Experts of a small language model: vocabulary 32768, 1 pick a token.
Below are experts of layer 3 (counted from 0) of a mixture-of-experts language model. Rows are named router (the router's row for the expert), gate (a neuron's input weights, with its number), up (a neuron's input weights, with its number) and show model dimensions 0-191. Each number is 128 + 32 x the weight over its row's rms, rounded and kept within 0 to 255.
After each expert's rows: a language model's description of what the expert responds to; "comes after" lists some tokens at least twice as common just before its tokens as in all text. This comes from a sample of Wikipedia text that the model never trained on. Tokens count by the router's weight.

# expert 19
router [133 103  78  93  80  85 168 128  98 127 187 145  72 176 151 130 101  61 114 140  71 113 124 157  95 107 100 163 169 157 123 122  88 155 102 153 147 115 183  85 170 115 193 127 143 126 114 129 152 135 154 103 174 145  94  98  95 100  96 187  86 147 136 136 126 128 113 110  72 104  52 132 120 152  73 133 155 141  80 113  63 124 143 166 168 131 164  79  86 191 143 181 136 135  95 121 102 107  85 144 169 135 152 155 146 121 149 195 106 181  49  93 132 194  91 132 104 116 151  98 165 137 160 124  71 151  89 166  83  84 120 123 188 138 101 109 185  85 122 154 139 188 114 122  79 122 147 123 117 108 120  95 127 114 129 104 150  69  97 101 107 120 125  89 176 163 174 134 129 116 105 139 131 162 125 106 161 147 104 129 154 166 143 139  71 146 124 150  84 141 118 105]
gate0 [108 131 135 104 146 141 142 149 113 117  38  71 153 109 114 136 194 106 113 106 122 118  63 185 127  93 121 109 141 101 177 136  87 150 107 152 134 109 125 156 114 170 142 155  87  74 177 129 180 108  75 153 101 147 180  60 158 103 130 101  88 153 174 131 125 102  81 136  69 138 156  78 174  90 213 118 123 130 162 172 112 147  93  57  84 133 102 130 177 156 148 158 133 139 106 121 125 122 144 108  91 129  75 119 188 150 115 137 103 156  99 174 123 136 157  69 143 136 115 162 111  91 161 151 124 105 113 164 126 120  87  92 149 108  99 130 114 134  89  99 117 137 113 187 166 213 150 116 162 161 148 198 170 132 128 106 175 145 141 142 122 130 166 107 162 103 135  88 148  52 115 147 157 115 133  75 142 148 161 117 156 121  84 160  87  80 171 162 118  88 121 147]
up0 [178 105 147 126 178 166 131 180 114  81  96 120 153 155 146 133  78 103 112 103 110 131 151 150  39 136 175 147 149  81 137 138 142 135 165 173 141 128 102 124 148  53 130 156 108 106 149 211 184 133 147 131 130 163 120 128 128  76 169 132 166 170 156 204  73 149 126 128 140 109  92 114  99 138  92 150 113 105  91  96 184 106 145 102 102 149 131 192 155 155  96 125 151 141 131 122 105 155  83  67 158 115 103 139 113  98  77 119 147 118 164 143 147 127 129 145 105  83 122  90 121 167  99 134 194  89 118  52  84 122 146 131 100 103 114 149  88 175 129 131 135  60 135  99 141 128 141  99 153  92 101  89 107 156 134  53 153 123 174 122 186 188 174 142 101  91 131 120 139 105 164 185  93 169 146 157  75 189 162 137 174  87 158 163 151 108 119 144 105 110 152 119]
It responds to: Determiners and possessives
comes after: "'", " of", " in", " to", " for", " with"

# expert 20
router [150 106 132 145  79 126 175 150 115 130 161 161 128 166 145 136  96 134 143 149 122 170  88 154 115 103 100  88 131 106 146 124  42 145 135 203 204  94 151  62 135 169 166 184 162 112 102 114 115 137 143 152 156 162 127 166 145 153 112 132  63 120 199 148 111  97  87  71 168  95 121 132 135 149  35 118 144 181  99 156  98 142 112 113 165 118  88 117 113  86 123 113 152 108  99 118 101 102 130 158 166  82 192 171 142 139 139 113  75 135 116 114 169 161 122 116 115 142 154 156 134 123 137 231 138 113 139 129 138 108  60 108 136 137 128 119 140 124 111 176 131 168 161 127 102 153  57 143 143 123 143  84 155 197 146 117 139  86 134 168  96 111 122 105 116 120  97  84 162  66  53 146 159 150 117 115 119  95 204 149 102 187 154 122 114 108 123 126  97 163 105  97]
gate0 [105 139 130 114 124 167 161 144 205 154 118 135 113 157 106  96 130 115 115 123  85 140 150 129  79 140 129 128 166  77 192  89  92  76  97 119 207  80 130 183 164 176 189 148 112 131 107 136 149 143 120 172 120 161  82 139 130 162 170  88  97  79 170 110 185  92  95 103 162 102 145 146 142 165 134 166 128 124 103 212 129 142 149 152 124 127 157 113 110 121 187 177 150 162 140 164 137 145 158 150  91 168 171  99 157 130 138  96 127 151 125 118 163 143 132  68 102  68  50 152 165 119 127 128  92 130  98 126 143 144 111 161  82 174 161 139 129  90 110 154 131 144 128 113 127  98 103 120 139  94 153 132  67  79  97 141 128 105 143 139 120 121 153 149 180 111  47  55 140 111 131  77 139 133  50 150  76  75 167  43 136 142  96 111 118 147 139 117  79 137 120 131]
up0 [117 126 115 146  67 124 148 184 123 127  84  95  80 111 140 134 174 145 134 153  94 161 113  78  94 182  82 115 171 162 130  79  93 123 166 152 117  85 112 138 126  62 204  96 126 188 154  43 180 173  87 126 126 117  94 122 156 164 126 138 184 135 150 187 146  93  98 147 105 168 109 116 153 142 199 158 130 180 164  92 122 147 143 171  69 194 116 172 149 107 148 178 127  79 108 124 124  51 157 122 150 115 137 142  98  95 123 143 125 133  97 148 115 139 108 196 109 123 125 137  84 118 203 112  98 120 130 136 109 132  90 141 132  87 120 148 112 117 126 125 145 105  90 115 143  87 171 114 144 119 107 118  99  24  97  96 170 137 150 198 136 136 151  84  71  85 124 103 136 153  88 111 145 144 120 132 186 147 129 188 152 123 131 167 156 106 135 132 137 139 131 109]
It responds to: Coordinates and table numbers
comes after: ".", "°", "′", "3", "5", "4"

# expert 2
router [147 124  95 103  80 123 163 162 158 112 117 136  81 191 107 117 105 122 165 112 126  95 168 167 117 147  78 135 154 138 176 113 114 150 111 128 127 100 178  64  81 161 151 127 193  75 127 146 123 182  77  79 109 152 149 170 135 155 151 123  74 129 125  83 110  94  97  94 105  96 105 123 139 151 131 128 121 128 141 219  87 185 133  71 116 135 149 110 139 148 116 174 115  75 143 127  94 116  72 143 184 117 144 177 126 135 137 180  60 129  93 111 140 180 113 109  75 182 140 177 158 156 136 149  81 117  93  90  93 142 113 104 131 162 131 118 127  76 142 126 108 137 181 133 101  85 142 140 115  94 177 103 119 213 109 109 187 103 125 150 100 142 117 123 146 165 132 153 106 145  42 103 171 161 111  79 170 118 102  84 156 139 163 125  99 114  87 146  95 158  61 126]
gate0 [ 93 139 118 160  97 163  68 104 164 154 142  60 108  98 150 159 166 100 148 134 113 164 161 179 105 144 144 124 147 148 113 118 127 161 170 139  44 151 178 153  69 113 123 110 195 106 139 154  84 112 162 127 104 138  98 173 169  83  61 103 135 122 149 109  90 128 147 136 159  56  83 143 114 137 142 202 122 125 166  85 152 102 131 145  89  98 116 128  86 136 160 135 125 115 151 149  73 160 100 131 168 134 101  83 136  96 141 110  73 159  91 149 113 116  93 125  98 153 123  99 174  66  98 138  91 154 119 112 159 104 125 136 156 123 159 180 142 109  35 150 124 119 142  86 134  86 163 192 107 118  94  75 169 139 101 168 145  78 134 137 108 140 111  95 193 147 114 125  95 111 152 165 133  69 134 100 104  79  35 116 156 114 100 100 109 101  83 113 111 152 113 107]
up0 [172 113 152 167 150  92 136 123  98 114 212 172 209 110  70  89 111 171  92 158 100 111 166 125 192 149 118 137  85 125 166 136 136 164 112 159 153 120  77 159 117 107 152 146  92 145  84 182 136  67 138 127 132 101 139  87 124 135 199 162 144 108 139 117 172 117 155 145 149 166 174 138 117 140 167 151 149 135 126 114  82 118 115 119 134  87 125 146 103 135 116 140 127 175 121  95 192 137 128 128 121 116 124 129 117 103 187  65 133 116 165 109 121 147  97 187 161  91 140  94  44 156 117 100 133 122 127 184  95 115 100  83 146 179  90  77 120  93 158 162  89 143 125 139 139 175  93 124 117 157 133 118  64  70 180 123 145 155  78 129 103  43 129 159 150 156 126 161 157 129 103 111 184 145 104 135 129 144 160 115  66  99 111  90 148 108 171  98 108  44 134 153]
It responds to: Conjunctions and auxiliaries
comes after: ",", " It", " it", " he", " which", " He"

# expert 15
router [194 190  54  79  65  68 188  78  97 127 168 183  78 128 153 141 101 105 117 123 116 146  93 140  99  65  93  93 161 105 136  93 114 116 114 181 152  99 199  75 131 196 138 151 173 119 139 115  87 118 129 100 165 144 122 144 151 130 133 123 111 114 180 119 116 109 114 149 151  84 122 125 115 130 120 192 113 166  58 135  93 145  73 106 105 135 128 135  86 178  87 156 173 121 140 140  99 136 112 165 133 143 145 197 137  59 125 154 121 125  47 100 123 135 128  92 127 155 150 139 165 159 140 164  57 187  93 107 107  92 120 159 146 159 146 150 166 129 182 173 140 192 126 167 127  72 127 120 126 118 131  59 127 195 123 121 168 116  88 123 150 191  94  96 172 111 131 146 140 119 133 146 129 126 140 108 121 143 149 142 130 184 137 128 136 127 124 144 101 149 114 109]
gate0 [ 78 134 101  62 148 131 159  32 116 175 107 145 119 219 119  97  86 156 128 137 110 195 156 113 151 157 187 153 151 161  74  65 154  69 114 185 121 107 112  99 130 134  93 138 127 115 111 114 155 125 123 140 219 104 159 136 150 110 125  80 125 145 163 101 125  87 148 158 173 110 143 119 186 139 107 153 108 146 127 114 150 108 108 130 122 162 141 170 117  72 136 190 167 132 143 152 123 100 145 127 108 139 134 188 167 120  96 129 145 175  94 148 136 136  85 108 146 111 123  93 144 167 127 121  88 150 111 115 160 121  54 122 114  82 165  80 173  96 112 138 176 129  82 167 124 109  88 143 123 131  94 108  67 187 157 170  90 162 169 143 105 142 185 136 155  75 133 131  94 184 192 148 127  94 113 125 159 143 108 168 125 123 117 123 122 168 165 110  62 146 105  98]
up0 [110 102 124 177 152 112 115 171 159 115 141 143  90 110 112 117  86  93 141 119  87 139 112 112 126  89 103 107  85 114  77 147  69 121 132  69 118 118 152 132 145 128 131 142 111 121 167 116 116 116 133 165 142 136 107 142 141 142 195 228 105 139  97 157 144 119 180  91  95  94 127 141  70 110 167 115 131 145 145  72  99 168 113 118 122 109 104 110 136 141 130 114 126 124 119 131 131 104  73 155  85 134 126  78 107  98 199  82 168 111 108  92 128 122 114 159 139 135 123 152  85  90 193 144  56  91 155 152  82  56 196 127 167 180 205  89 159 140 125  49  50 202 159 124 120 123 138 145 106  79 144 144 146  78  89 102 139  99 138  64 134 110 114 130 103 204 140  72 170 130 103  97 112  99  98 152 167 115 111 102 147 110 152 117 132 174 128 102 132  84 163 146]
It responds to: Digits inside years
comes after: "1", "0", "9", "2", "8"

# expert 18
router [156 149 124  87  94  61 150  89 153 146 172 156  96 143 178 155 110 107 143 111  74 148  91 137 130  78 114 132 133 156 178 121 108 127 129 143 178 105 168 117 141 179 186 137 157 128 101  91 127 157  99 116 139 200 138 150 106 152 137 117  93 108 144 111 133 124 115  87 156  57  87 136 189 125 135 166  93 161 125 118  84 126  88 102 172 132 106 206  37 146 145 150 152 112  82 129  90 145 132 183 171 119 188 149 134  74 134 123  93 134  77 129 134 213 101 135  97 171 131 144 137 139 180 116  33 145 115 128 147  98  77 122 162 118 119 107 143  98 143 167 145 148 126 156  92  95 125 153  95 138 145  96 137 198 113 119 184 115  79 114 107 105  86  72 139 124  98 136 150  85 106 129 138 130 141 120 128 158 191 119 127 146 158 135 102  91  61 164  91 159  70 119]
gate0 [122 187  69  92 119 166 127 159 162 124 107 146 111 125 153 118  88 172 154 149 143 146 122 145 144 127 136 126 136  47 145 134 155 129  98 162  95 176 198 115  96 114 115 173 193 101 135 140 107 166 155 137 103 113 153 122 155 100 126  77 142  92  85 138 108 105 138 116 129 161 113 157 150 109 147 153 146 118  83 158 133 126 142  88  73 133 183 128  93 211 181 132 156 128 158 185 132 123 104 114 134 153  95 127 158  77 108 121  71 192 128 109 161  84 189 113 175 139 179 153 141 140  83 101 142 185 135 103 160 132 151 119  73 158 117 171 200 112  77 115  65 176  68 134 119 134  95 123 132  94 107 101 102  68 130  88 123  81  95 120  92 125  98 175 135 144 170  67 113 200 138 116 128 147 156 153 169 176 101 190 141  64 141 131 150  89 133 158 125 125 116 141]
up0 [192 122 139 133 116 151 114  75 148 140 154 131 152 126  85 140 145 116 124 101 158 149  67 191 143 123 110 135 168 100  91 125 153 136 208 138 105 138 142 105 121  64 144 157 168  92 129  94 113 149  96  86 102  88 199 110 136  95  85 118 155 132 169 116 187 136 117 119 121  91  54 137 153  51 164  91 151 131 131  82 154 120  73  67  88  80 176 167 146 143 123 114 121 163  74 143 152  88 139 113 142  62 116 150 155  76  97  82 105  60  83 124 157 163 156 172 181 128 109 143 126 105  72 144 121 136  72 145 174 138 108 111 122 169 177 165 143  82 134 130 141  95 164 167 112 155 135  97 145 136 113 131 128  72 102 166 101 110 129 114 160 101 106 122 130 108 175 128 166  50  90  81  99 155 173 101 133 122 123 120 115 104  94 128 120 131 113  57 118  91 167 160]
It responds to: Leading year digits
comes after: " ", " (", "–", " [", " $", "^{("